Weights of a small mixture-of-experts language model, trained from scratch on English Wikipedia.
Size: width 160, vocabulary 4096, 55.4M parameters.
Below are experts of layer 3 (counted from 0) of a mixture-of-experts language model. Rows are named router (the router's row for the expert), gate (a neuron's input weights, with its number), up (a neuron's input weights, with its number) and show model dimensions 0-159. Each number is 128 + 24 x the weight over its row's rms, rounded and kept within 0 to 255.
Before each expert's rows: a language model's description of what the expert responds to. This comes from a sample of Wikipedia text that the model never trained on.

# expert 60
What it handles: Table line breaks. Line breaks ending table rows, the following pipe, and Markdown separator rows like |---|---| in filmographies and statistics tables.
router [120 186 139 136  65 176 105 119 141  90 106 139 107 135 179 154 135 119 142 142 152  97  88  98 160  82 142 122 146 135 132 110 188 113 101 115 101 118 134 142 110  79 140 122 126 135  99 143 115 101 130 110 135 134 127 136  91 111 111 141 135 136 123 120 112 130 137 144 127 131 130 140 144 115 113 146 131 123 150 137 127  85 119 128 121 107 135 159 150 118 136 170 170 107 143 116 126 144 133 176 134 135  93 145 150 129  80 142 128 180 147 136 104 125 106 149 129 107 167 101 117 127 110 152 144 195 154 149 111 145 140 100 149 102 137 136 143 125 127 164 167 127 136 118 118 107 111 159 123 119 180 125 145  75  66  86 171 124 139 110]
gate0 [ 96 128 155 109 143 128 122 113 124 107 147 167 126 143 124  81 132 151 133 134 131 119 146 142 158 143 117 138 129 151 103 111 128  91 132 141 130 108  78 149 163 125  86 101 149 127 113  98 116 138 142 135 105 132 112 121  99 140 133 116 124 173 119  79 141 135 131 117 143 107 109  87 102 175 120 158 124 132 123 119 131 113  90 185  87 125 141 127 110  85 122 134  79 140 104 129 163 114 167 118 129 144 148 163 120 152 135 156 130 148 148  84 126 132 111 135 144 151  82 111 129 144 142  96  99 107 157 108  90  81  73 118 132 141 172 159 109 119  94  95 118 125 143 210 123 104 151  93 121 105 116 141 121 119 130  89 160 103 156  99]
up0 [131 154 100  76 111 136 162 145 157 139 157 160 130 142 132 135 150 110  87 138 133 150 127  98 107 134  98 137 141  85 177 122 118 141 171 123 154 101 143 138  71 149 157 189 129 100 136 152 114 130 129 105 137 121 118 132 117 120 126 136 100  87 163 148 130 152 117 133  88 188 127 128 156 122 105 106 133 142 124 125 108 145 175 155 156 159 114 140 118 150 157 137 140 149 135 158 124 160 142 152 158 137 104  96 135 126 176 123 119  98 136 157 128 132 147 144 112 114  99 131 125 141  88 166 158 148  95 126 113 126 155 136 106 154  76  71 159 113 136 100  82 163  98 151 130 136 116 116 132 153 123 155 129 134 140 113 147 131 115 186]
gate1 [185 122 143 166 123 130  96 116 158  94  69 134 124 113 131 105 144 121 101 130 111 148 134 145 162 169 109 102 128 136 126 130 145  88 152  92 115 153  85 110 133 125 107 107 132 173 116 141 106  87 141 152 112 122 109 122 110 134 136 122  91 190 156 184 163 112 129  72 130 103 120  76 137 104 125  98  80  98 102 177 141 119 108 111 131 122 159 132 159 127 140 134 162 131 106 129 100 132 157 131 111 124 113 122 140 147 127  39 141 127 113 129 127 137 143 134 128 122 115 122 167 141 117 144  87 155 104 131 146 103 101 165 143 151 117 125 101 130 120 120 113 132 124 151 150 156  90 123  86 131 146 140 112 134 112 119 127 123  86 118]
up1 [117 173 121 146 143 115 123 135 140 185 192 102 115 127 130 125 125 123 109 131 149  85 131 129 127 125 138 126 167 117 131 117 127 147 150 113 161 141 158 134  96 124 124 158 124 135 143 134 134 132 127 100 134 150 149 124 139 147  92 131 129 108  83 143 120 148  97 115 130 111 133 105 156 135 104 148 167 129 143 120  90 156 140 123 123 164 115 116  93 142 100 123 153 109 178 107 102 134 148 123 132  98  90 137 168 161  77 138 130 119 138 143  67 121 159 154 155 127 128 141 114 174  90 135 140 121 131  96 129  93  88 104 106 139 140 134 159 132 106 125 104  90 102 115 137 160  79 160 169  85 141 138 115 112 142  62 133 168 187 108]

# expert 28
What it handles: Verb inflection endings. Past-tense and -ing endings that complete a verb stem in narrative prose, such as convinc-ed, assaul-ted, offer-ing, realiz-es.
router [149 175  83 154 134 141 164 103 162 116 110 158 102 149 142 102 159 152  87  94 103  83 124 182 129 144 119 150 142 111 134  74 143 106 139 105 104 113 176 120 123 111 134 139 145 132 110 138 123  80 131 107 121  98 152 124 105 131 127 151  95 105 104 130 108 119 104 107 140 121 132 130 129 171 129 124 151  96 175 152 162 115 107  74 115  96 120 140 151  99 105 172 121 127 100 124 151 105  64 187 150 103 128 139 135 127 123 140 140 131 156 126 126  99 127 103 132 146 127 146 125 138 132 130 148 175 116  98 122 159 155 103 132 129 131 149 163 146 122 133 160 169 125 175 122 147 120 148 100 121  89 126 153  96 109  94 109 156 120 116]
gate1 [163 126 156 131 115 104 120 131 127 101  76 112 105 151 161 151 147 138 112 117 110 102 164 141 148 139 115  88 137  99 114 141 126 147 142 124 107 136 113 157 131 115 123 140 139 137 118  99  65 133 130 137 113 120 134 128 117 124 104 119 138 136 166 161 108 127  72  71 160 166 103 152 130 143 116 163 110 111 116 123 119 102 149 126 145 129 122 182  83  97  87 147 126  91 116 154 146 180 133 139  96  75 117 112 123 106 129 150 153 130 138 111 124  98 110 143 119 160 144 172 162 108 107 187 143  84  98 119 100 122 123 146 115  99 102 128 124  94 126 152 131 166 148 123 170 155 185 104 123 114 134 138 151 140 102 106  96 118 133 159]
up1 [137 136 124 125 132 141 134 110 115  94 100 127 117 164 131 124 124 121 100 150 145 124 132 146 136 117 140 106 115 127 147 100  89 133 130 130 113 172 151 175 125 139 142 145 140 141 105 135  95 113 117 133  79 146 148 108 107 170 114 175 145  91 145 184  93 140 135 119 150 155 135 169 134 131 141 160 115 135  93 131 100 111 154 133 130 154  95 156 125 100 124 148 136 110 121  89  91 160 124  66 126 142 131 103 110 106 104 124  92  94 110 106 114 118  73 153 136 175  65 146 174 132 169 143 111 103 134 100  70 105 103 116 119 100 130 144 158 153 142 131 155 109 122 142 125 150 187 109 112  99 137 135 144 112 114  83 110 156 117 118]
gate2 [154 142 148 115 119  98 122 135 151 120 163 160 141 150 151 114 144 153 132 116 122  92 146 165 117 143 149 162 150 133 152 113 136 150  91 144 136 127 141 121 125 120 134 135 144 134 131 145 140 108 144 112 124  95 110 129  92 136 136  89 114  88 126 101 189 140 126 101 167 141 145 108 144 117 151 191 105 116 168 114 161 133 121 123 143 115 108 157 119 141 103 127 114 164 120 129 156 111 155 132 115 145 136 112 111 169  98 124 128 175 153 155 154 137 127 148 137 140 126 134 124 120  91 139 122  65 154 122 139 135  59  88  74 170 173 167 154 149 100 119 162  70 145 124 125  71 150 100 133  96 129 108 143  87 134 116 144 115 118 104]
up2 [136 123 136  98 114 132 116 165 142 147 106 120 141 172 126 119 166 116 116 160 147 101 161 144 121 130 147 168 156 157 147 126 114 139 134 156 113 121  60 110 143 154 143 128 116 117 119 110 161 134 153 121  89 118 139  89 101 120 149  51 115 171 104 151 170 114 103 111 145 150 132 123 142  92 134 146 103 160 164 127 135 132  95 105 111 190  91 167 108 108  99 100  76 195 135 124 124 118 145 136 109 114 150 127  88 115 105 117 123 138 138 120 118 102  99 115 130 116 149 112 120  93 129 103 142 120 146  89 133  97 158 149 144 118 131  80 158 126 114 101 158 108 128 109 150 118 148 118 101 174 112 116 119 168 129 152 139 130 129 115]

# expert 50
What it handles: Adverbs and quantifiers. Adverbs and quantifying adjectives after was, the or a, e.g. also, first, only, later, subsequently, relatively, several, both.
router [156 153  86 141 119 140  99 135 140 141 127 125 145 115 148 134 166 159 145  79  84 142  87 103 125 116 172 122 162 135 150  36 156 111 132 108  86 154 147 113 118 111 120 136 134 128 139 150 136 108 132 139 104 130 151 146 125 124 120 114 129 113 106 104  81 101 116 135 120 133 121 103 163  87 100 118 171 131 129  79 161 104 102  97 148 171 160 151 159  82 131 127 136  82 125 149 162 137 142 145 162 143  90 167 177 114 145 101 110 122 124 161 135 102 117 141 140 146 139 128 117 151 146 102 156 144 152 155 149 145  97 150 147 111 126 129 135 161 108 124 127 140 117 125 141 131 149 150 107 104 143  93 124 102 108 135 169 144 115  80]
gate0 [132 133 100 144 140 181 154 169 134 100 100 162 125 121 115 168 124 150 158 155 110 170 151  99 169 121 128 106 126 139 128 130 133 117 132 140 144 154 165 128  83 125  89 133 108 151 142 136 152  91 125 158 123 116  89 145  90 118 161 173 124 148 116 117 159 132 109  98 110 140 183 108 109 154 107 146 127 136 132 146 102 134 128 111  77  73 113 120 110 151 126 162 117 173 162 122 104  89 132 181 137 118 104  84 104 145 128 130 128 110 168 134 149 132 110 140 139 128 130 142 152 147 118 132 102 128 118 105  98 140  85 147 156 116 128 161 125 112  77 135 135 117 136 156 181 120  64 152 118 176 138 150 124 131 126 130 118 163 125 135]
up0 [ 93 154 145 131 158 112 159 142 135 133 122  81 134 172 114 126 124 113 109 132 132 106 117 143  77 149 102 135 105 151 164 150 145 119 106 154 161 115 161 133 101 112 139  72 127 128 109 158 149 120 140  96 143 141 154 111 115  78 104 122 103 113 153 169 136 128 127 125 146  71 127 153 142  81 168 134  98 157 147 100 162 123 168 126 136 107 119 164 106 152 111 140 132  79 135 146 113 132 112 163 127 159 165 139 143 142 127 149 138 116 127 143  65  93 150 122 123 131 154 154  87 117 109 134 149 120 133 179 140 124 102 135  98 177 141 152 130 129 168 129 129 156 148  90 110 169 108 113 100 122 108 128 119  72 137 117 100 102 137 143]
gate1 [161 154 149 173 120 138 105 110 120 107 121 128 110 113 111 128 124  99 108 108 177 145 106 140 142 120 137 132 157  75 111 128 150  97 129 115 149 123  85 157 136  93 129 112 171 124  69 146 115 137 149 142 105 130 173 142 112 153 119 128  94 135 118 123 122 136 171 142 126 103  89 168 125 104 149  76 107 177 173 144 128 112 120 105 166 146 126 147 130 108 171 130 127 135 111 110 135 106  85 156  93 133 129 136 162 122 150 126 159 104 118 167 158 131 111 151 118 131 139 157 137 150 180 143 109 132 105 144 179 155 140 112 121 137 140 161 129 119 129 109 193 158 134 135  74 133 108 127 117 151 112 153 153 104  81 125 156 146 149 146]
up1 [114 125 127 122 134 105 132 123 151 129 141  93 115 152 128 141 141 142 101 131 104 129 142 158 130 165 129 126  59 158 129 107 166 137 155 123 146 119 131 106 142 113 138 122 114 146 146 112 119 170 111 155 100  99  78  91 162 168 128 100 125  76 158 146 134  99  99 153 144 166 136  79 135 153  99 127 110 100 100  96 141 138 162 135 112 118 129  82  95 161 103 128 144  81 141 130 115 133 154 119 152 122 135 121  89 142 123 111 120 154  98 107  89  94 179 106 138 120  83 124 103 138  96 127 156 156 174  96 123 127 147 112 141 104 136 154 162  98 134 120  90 108 117 141 148 148 166 163 142 144 148 133 115 200 139 123 125 107 120 136]

# expert 21
What it handles: Section headings, table pipes. Wiki heading markers like == and ===, line breaks after headings, table cell pipes, and by after built or directed.
router [161 182 116 151 103 185 116 112 114 141 145 137  75 128 150 122 142 152 126 112 105 115  76 144 108 117 157 122 123 138 100 138 149 131 136 124  99 122 124 153  87 135 128 174 117 158  78 125 136 103 109 163 160  97 104 131 166 157 148 140 156 139 141 125 120  69 190 116 167 121 151 170 151 147 114 137 161 120 164 122 159 126 139 108 166 156 140  85 148 119 129 153 162 122 156 161 111 149 146 182 124 130 127 137 116 155 103 130 126 161 119 120 131 140 135 142 140 123 106 183 154 126 125 124 156 115 122 132 131 157 102  95 170 112 124 157 132 146 124 165 176 117 122 155 139 105 118 120 106 115 121 133 101 116 141 117 123 135 152  78]
gate0 [102 136  63 129 137 153 101 117 132 120 126 121 110  88 171  82  91 117  84  55  92 133 107 121 124 156 126 103 159 130 117 124 134  89 138 150 121  92 123 123 146 124 114 110 109 161 146 159 120 125 142  52 117 141 154 102 130 113 138 109 152  82  79 107 122 137 141 149  93 130 114 107 135  90 105 138 110  99 123 129  78 118 128 150 120  88 162 113 116 153 131 124  89 136 140 119 123 120 127 144 126  97 125 106 124 125 183 163 108 106 100 137 169 108 131 113 167  77 140  96 132 164 136 142 126 136 135 112 122 108 157 108 120 136 135 129 124 150 129  85 142  88 111 117 111 139  96 138 161 138  98 145 130 146 155 158 100 118 146 140]
up0 [116 125 178 129 143 140 155 110 124 116 160 128 124 135 145 171 161 123 139 165 146 133 136 102 136 115 113 167 140 120 123 112 164 130 118 147 167 193 159 150 147 124 137 123 125 138  97 160 190 120 121 147 159 114 138 126 122 162 120 105 117 181 159 138 126 140 125  99 148  98 114 106 119 116 101 131 175 159 122 115 116 183 111  94 136 112 135 153 145 105  76 100 139 104 106 122 138 164 121 103 108 168 138 139 166 139  91 127 163 129 122 103  78 147 142 100 148 148 110 102 136  99  83 141 116 134 110 103  95 121 119 152 130 134 123 145 156 110 145 169  96 142 151 137  80 114 164 124 122 120 184 117 132  93 138 131 170 109 119 153]
gate1 [ 75 135 129  93 109 153  92 158 128 140 110 177 107 143  99 151  97 130 151  83 159 120  90 154 110 113 138 136 129 127 105 123 118 132 129 143 125 137 182 140 108 118 126 120  99 158 121 140 121 132 131 135 112 164 105 131 133 156  98 137  41 111  87 121 153 165 138 117 143 121 137 121 108 149 106  67 103 142 116 168 129 119 153 153 119 145 119 152 134 133 145 154 167 158 149 109 129 172 136 130 125 139 118 150 147 176 108 113 133 129 111 110 167 116  73 137 118 128 105 137 120 172 129 160 139 124 173 115 140 129 131 138 130  99 131 133 142 132 164 149 142 123 120 149 117 100 120 170 138 164 193 116 142  81 156 135 108 121 126  81]
up1 [156 137 159 124 146 127 108 119 133 126 142 130 155  97 158 150 146 106 137 120 156 145 129 140 135 128 169 176 130 121 169 155 113 104  98  73 121 143 139 131 160 118 144 117 130 123 108  90 118 127 107 127 117 111 134 154 110  67 134 113  86 138 146 105 132 168  83 109 104 145 133  90 168 131 130 150 108  68 131 166 163 147 135 120 144 139 110 120 115 135 105 138 163 111 126 138 135 103 154 121 125 110 116 136 136 116 156  91 169 133 160 121 105 145  84 113  92 109 121 124 131 164 126 128 151 106 164 183 166 104 156 116  89 100 111 174  76 129  99 138 128 117 151 114 151  99 123 140 143 130 141 123 211 119 134 138 140 115 161 153]

# expert 39
What it handles: Table cell separators. Pipe separators at line starts or between cells in wiki tables of sports, charts, and elections, plus Succeeded by and Preceded by.
router [154 203  85 147  99 163 127  79 179  97 135 143  82 169 141 144 123 127 124 129 164 142 130 160 126 101 160 144 175 155 126 122 169  87 157 131 119 123 122 137 109 119 109 153 149 105 104 128 105  79 136 113 102  96 160 154 122 107 158 128 124 134 110 104 118 115  95 133 133 119 142  94 170  98 100 128 144 115 150 107 115 159 144 140 173 115 103 117 157 133 132 115 133 115 151 149 101 147 110 189 114  89 106 156 105 118 144 155 125 149 158 143  85 151 110 141 122 103 152 119 135 161 111 102 133 120 123 134 115 135 117 120 141 160 125 120 155 184 126 118 174 153 157 132 124 103 147 164 138 130 156 135 109 145 118 125 135 132 166 146]
gate1 [125 149 132 140 107 120 130 125 133  76 137 125 151 125 107 104 119 129 120 131 144 148 102 133 134 100 142  81 127 131 149 104 139  95  92  81 131  78 150 103 184  46 114 126 134  94 133 107 129 176 149 132 193 111 124 146  80  95 155 138 174 116 104 105  88 133 128 142 102 109 131 142 120 111 127  85 145 144 181 122 112 148 128 129 141 118 165 137 104 146 114 111 108 110 118  95 125 121  85 146 132 103 141 128 146 163 138 107 141 130 148 164 110 141 130 119 116 141 121 116 161 157  87 127 109  67 146 126  56 160 109 120 132 114 162 123 147 142  97 126  95 103 129 141 141 128 140 133 116 133  96 126 144  89 144 125 117 122 123 123]
up1 [119 122 168  83 143 145 111 138 140 100 116  94 121 102 138 117 171 116 174 131 160 105 107 139  95 131 168 110 128 132 132 124 139 110 152 130 164 135 147 142 132 119  59 140  86 147  55 143 154 121 129 132 191  92 123 153 118 126 118 135 180 164 145 140 100 119 139 138  91 141 142  93 114 128 185 100  93 147 120 119 138 116 151 122 140 121 195 140 115 139 142 109 143 129 135 156 148 131 148 147 135 143  91 115 148 116  90 116 176 138 120  79 119 127 112  94  93 141  95 135 145 136 117 143 124 136 136 146 100 141 123 165 150 111 134 139 162 154 131 142 104 139 101 151 182 136 107 149 111 151 116 128 148  97 136 146 116 102 117  99]
gate2 [ 92 108 100 153 142 121 116 137 122 126 101  95 179  90 131 136 204 118 111 156  94 136  90 127 112 121 113 145  95 131 174 144 102 160 133 108 143  94 132  98 162 167 138 156 141 151 120 114 151 112 148 132 117 117 106 108  99 162 101 114 145 119 117 169 126  85 157 127 144  87 156 135 123 139 166 111 144 162 146 122 103 113 115 110 105 139 103 120 130 129 150 158 151 130 135 134 125 149 134 101 146 126 140 114 116 151 127 170 115 133 151 121  96 150 157 131 161 153 121 149 154 130 121 115  99  96 115 159 143 104 125 144  80 132 106 153 106 124 162 125 107 119 182  76 137 102 154  67 112  92 117 166 101 143 122 126 119 148  76 148]
up2 [157 123 165 130  94 154 148 158 146 122 110 149 116 160  77 101 148 146 144 131 150 127 199 134 165 133 135 158 154 141  89 150 174 112 155 123 101 156 137  90 100 131 151 121 112 128 116  98 133 125 136 125 149 162 128 160 180 118 145 130 139 109 118 117 138 147 169 126 120 144  96 145 156 109 135 127 154 109 113 128 121 163 101 157 104 118 153  92 117 119 120 138 116 102 113 199 128 107 178 158 164 123 100 172 153 105 134 102  93 147  66 115 133  89 130 134 115 146 121 129 140 119 115 100 107 156  86 135 107 144 114 126 130 135 144 136  99 117  87 134 122 183 101 179 109 121 137 144 110 128 134 109 157 135 128 142 103 115 127 110]

# expert 31
What it handles: Plural noun endings. Plural suffixes -s, -es, -ers, -tions, -ies ending nouns before of, and, in, were, such as critics, drivers, tables.
router [149 172 103 172 109 185 124 128 128  90 136 119  70 145 135 105 138 140 113 103 153  96 138 145  93 151 116 116 103 106 146  75 166  81 142 143  96 108 159  98 100 140 137 146 166 139 120  82 149 100 139 107 139 121 162 143 134 177 128 116 144  97 118  89 116 101 137 114 145 118 100 148  99 157 109 113 124 105 137 152 103 115 139  97 105 102 122 134 115 102 119 118 170 136 128 147 146 135 101 171 127 154 107 153 144 139 104 127 161 126 150 117  81 111 139 152 105 127 153 167 122 145 147 154 110 118 141 107 117 115 110 112 118 149 126 107 122 129 133 136 164  85 147 156 166 124 133 135 150 150 152 107 101  70  71 155 155 113 116 130]
gate1 [115 132 150 137 118 124 127 146 100 117  92 160 158  92 132 112 137  99 135 148 110  95 123 132 128 142 108 115 134 113 119 110 139 112 132  55 110 129 124 130 110 115 127 140  81  99 144 123  93 132 141 135 163 148 125 134 148 164 152  83  83 131 130 129 157 116 131 113 125 129 123 119 125  82 136 137 126 118 131 150 171 152 131 129 174 125 123 112 201 108 116  83 112 147 146 108 102  82 130 118 149 130 101 102  95 112  71 128 119 110 156 161  85 128 139  95 173 151 110 113  85  70 134 106 136 118 130 141 100 162 145 113 120 139 104 148 107 102  95 121 184 166 105 122 138 112 100 111  82 110 142 128 142  97 108 141  79 127 134 134]
up1 [118 136 128 135 123 121 139 133 114 149  97 138 113 137  84 126 119 146 128 140 130 128 146 175 120 134 100 103 134 150 106 111 163  90  88 152 124 106 147 129  69  95 123  99 107  47 140 167 147 128 129 123 126 182 127 163 116 150 150 156 108 155 156 184 127 128 130 112 124 145 177 134 110 139  84 145 143 148 114 148 143  91 118 124 136  98 126 134 184 124 158 114 139 152 149  96  96 123 121 113  97 111 139 115 105 110  94 101 143 122 123 108 114 112 147 117 138 143 104 103 106 111 155 127 134 183 118 168 120 134 144 137 113 119 172 148 133 128 121 130 143 110 133 115  93 117 150 116 120 122 141 169 104 103  75 144  74 173  83 107]
gate2 [ 94 153 138  75 118 127 137 107 156 132 101 145 140  90 153 167 129 109 143 143 138 122 121 129  98  88 144 148 143 120 150 143 136 117 100 122 147 176 135 111 110 143  97 114 119  59 105 158 149 118 127 190 152 105 145 119  90 123 174 161 117 115  74 180 144 142 116 163 148 137 165 136 103 131 131 128 114 131 152 121 150  88 144 170 114 151 161 100 177 136 110 134  97 118  99 133 113 154  97  93  98 116 121 127 156 154 126 103 111 147 130 130 123 186 143 121  80 134 117 140 126 165  99 136 132 135 128 132 137 128  95 133 125 124 158 139  79 161 118 113 149 149 126 140 136  78 122 119 116 100 123 129 137 144 131  95 111 146 174 143]
up2 [118 137 149 104 119 130 141 118 145 183 121 130 159 163 163 124 106 106 138 143  92 153 120 142 128 144 135 114 130 167 118  80  96 113 137 130 108 130 161 142 134 134 145 131  97 118 146 164 105 120 146 122 121 116 128  94 138 119 131 118  90 167 112 135  79 100 121 134 131 107 152 138 122 128  83 153 125 114 188 108  71 131 109  96 146 115  49  85 128 107 149 102 125 142 143 110  98 144 156  74  69 146 100 125 134 137 111 131 121 104 120 112 146 173 148 111 104  89  87 165 149 142 118 148 120 134 117 108 142 145 122 149  89 112 130 109 142 157 142 146 172 117 131 163  98 166 151 150 131  97 164 118 146 122 150 106 141 110 121  99]

# expert 32
What it handles: Latinate word stems. Middle stem pieces of Latinate words between a prefix and a suffix like -tion or -ed, e.g. rec-ip-ient, occ-urr-ed, eng-ag-ement.
router [157 152 115 149  79 176 138 112 171  78  88 155 122 121 144 121 155 135 101 133 107 122 125 114 178 100 183 140 118 139 106  91 212 122 133 109 109 133 127 131  99  82 114 182 118 156  99 134 174 127 141 170 112 109 150 129 149 162 146 142 135 113 142 115 125 153 158  84 107 121 126 127 154 105  75 144 119 127 110 134 139 120 121 139 122 147 116 153 148 102 115 133 141  90 125 141 107 118  80 140 130 136 112 122 158 139 114 129 106 116  83 133 104 149 116 128 150 104 139 145 136 124 159 168 124 109 163 118 121  93 123 117 117  84 125 113 130 104 157 112 155  79 145 108 124 100 138 126 104 135 121  97 112 115 144 142 109 166 169 115]
gate0 [104 146 106 108 115 118 130 117 152 135 156 138  96 153 104 129 140 171 121 143 104 135 141 146 145 142 144 133  90 204  90 116 107  96  94 155 101 152 120 180 125 118  92 146 134 125 119  66 116 118 151 134 108 170 111 146 130 132 132 112 109 139 127  90 137 111 121  83  97 125 143 157 140 113 162 161 133 147 131 166 119 114 134 115 105 129 127 105 118 139  76 171 162 174 164  74 141 128 136 130 111 123 157 163 145 120 111 112 134 103 166 175 123 142 118 143 143 172 122 148 117 139 159 111 105 134 186 120 147 116 153 120 112 149 120 127 120 112 136 107 140 131 185 120  85 109 123 136 123 154 127 116 127 149 120  74 104 138 102 163]
up0 [101 124 119 145 101 146 159 112 128 123 123 118 132 149 127  90 134 118 134 149 175  92 118 145 112 128 139 116 107  96 136  91 115 148 138 166 131 117  89 164 131  98  86 103 133  95 141 140 155 171 104 135 124 125  86 155 169 165 182 143 172 130  87 149 152 167 146 138 133 119 131 151 149 160 123 130  81 146 137  67 127 115 132  91 146 119 119 114 136  96 117  99 132 100 118 156 164 149 140 170 123 139 122 102 158 130 161 142 131 150 147 130 103 132  83 111 146 100 172 120 117 153 100  78 109 114 120 149 100 126  91 140 126 128 111 145 109 119 132 121 134 158  82 148 121 120 170 134 189 161 131  96 152 126 124 123  97 147 159 133]
gate1 [189 142 132 126 143 135 127 111 133 134 115 112 116 142 147 113 121 108 113 152 148 157 151 123 131  69  98 104 201 154 136  79 183 101 100 144 118 178 122 177 139 101  97 170 122 124 146 114 152 134 111 112  98 145 138 101 129 128 149 152 128 120 140 131 145  89 148 141 102 134 146 151 146 129 120 120 148 110 149  93 113 133 148 142 165 163 126 141  79 142 177  82 136 134 103 160 117 106  80 136  98 117  88 128 142 116 131 175 133  99  94 156 160 139 148  84 111 137 135 155  98 153 113 150 106 134 122 123 135 155 139 100 156 109 160 120 105 115 114 136 160 132  95 130 152 115 104 149 116 118 130 116 134 174 109 139  89 127 129 107]
up1 [ 95 142 120 122 135  98 123 108 110 169 141 137 136 123 129 158 119 142 175 111 146 122 153 108 125 132 156 142 117 110 113 165 131 179 124 128 137 107 155 102  98  77 154 112 118 104 109 148 134 152 124  94 157  73 132 141 141  94 136 151 101  84 126 134 139 124 124 106 134 122  98  89 160 124 116 185 152 140 113 134 110 168 171 112 134 152 120 151 107 126 108 172 133 117 141 104 122 150 138 134 123 152 145 112 110  96 125 126 174 146 130  85 174 117  91 171 146  95 116  95 152  94 163  85  98 134 164  68 132 115 133 109  95 144 124 117 119 108 151  92 129 105 105 142 145 100 148 113 126 130 146 174 108 127 111 168  90 156 132 132]

# expert 15
What it handles: Clause-linking words. Relative and linking words and verb endings that open a clause or complement, such as which, that, as, suggests, called.
router [165 137  73 138 141 156 128  86 165 105 144 111  95 126 136 132 143 126 107 120 125 111 127 125 141 119 139 154 139 129 110  86 155 145 154 107  82 124 169 126  73  99 144 142 162 136 143 139 140  80 120 128 129  90 105 122 121 145 149 151 131 127 124 124 145 103 124 108 172 170 120 132 208  72  52 137 147 125 118 140 153  94  99  97 130 142  74 127 128 140 104 146 136 104 143 140 136 143 129 133 134 144 131 151 158 123 100 159 108 134 106 168 111 119 118 135 134 163 124 161 145 129 129  93 112 109 133  98 107 112 136 116 142 137 127 135 106 174 128 128 147 144  91 148 127  83 136 123 151 105 135  52 123 114 134 142 115 125  94 132]
gate2 [123 154 189 118 123 157 121 150 133 145 152 141 121 123 117 126  84  98 125 160 157 143 151  88 111 146 106 119 104 153  81 111 135 135 113 107 119 128 140 106 114 105 171 126 128 144 126 101 114 106 148 130 125 108 121 150 151 151 124 117 101 136 139 152 144 103 129  99  85 183 121 108 152 122 118 128 132 118 140  97 106 128 134 128  71 134 113 114 174 132 102 116 135 160 109 196 140  94 102 107 108 123 145  93  90 115  43 136 143 139 159  98 125 135 167 162  85 124 121 124 120 152 144 158 132 114 102  95 104 149 174  94 135  86 135 134 112 185 132 132 135 129 118 145 129 121 123 136 126 104 180 122 115 128 136 136 137 180 144 116]
up2 [139 135 108 144 131 139 104 164 128 123 147 151 106 126 129  55  96 103 145 111 153  96 121 169 141 131 118 145 143  95 101 137 114 135 185 136 129 116 132  97 115 133 166 105 144 153  60 150 183 123 140 142 135 141  98 122 125 107  88 160  95 120 140 137 139 136 164 129 108 104 129 123 110 149 163 140 138  87 146 113  91 162 128 128 121 141 127 148 190 143  91 126 127 103 123 103 170 149 129  76 115 162 158 160 176 138 128 150 127 148 148 157 126 157 132 132 112 145 124 165 140 121 111  97 154 111 150 103 119 118  96  88  96 138 103 148 115 110 148 109  79 106 131 122 142 110 125 113  78 137 146  97 133 147 137 116 150 143 158 107]
gate3 [133 155 120 173 143 111 122 109 117 153 111 125 129 137 107  94 136  98 116 116 150 176 133  94 103 174 141 101 119  92 100 100 117 102 128 138 116 112 202 118  96  89 125 116  88 147 103 114 145 153 142 102 159 139 154 106 130 117 125 117 109 163 125 110  88 123 137  97 133 104 125 143 112 168 142 136 160  76 158 135 134 142 118  93 113 150 122 154 178 140 104 157 165 150 162 127 142 102 136  97 115 141 124 147 123 128 146 172 125 168 126 162 124 112 132 117 120 126 154 121 131 114  80  96 146 126 128 109 109 150  55 106 145 163 118 143 152  97 160 119 155 140  93  91 165 113 129 170 136 152 132 128 131 100 122 142 114 145  90 113]
up3 [122 123 159 139 130 112 143 128 137 198 142 124 124 111 137 126 140 128 180  92 144  83 129 111 118 127 152 106 152 139 137 143 119 150 135 164 130 145 141 117 146 171  48 157 138 128 128 119 118  96 144 126 122 154 158 163 129 149 104 124 141 110 141 162 113 142 166 147 128  96 126 106 153 108 115 158 160 168 103 111 129  98 127 161  94 139 124 150 148  97  71 124 126 105 140  95  87 160 116 117 101 159 110  99 120 143 101 164 157 125 109  97 107 152 122 121 138 135 130 153 138 152 154 149 109 111 124  98  99 112 177 158  78  93 148 113 158 113  98 117 105 144 129 161 123 108 137 105 103 108 127  84  70 102 119 135 136 126 150 138]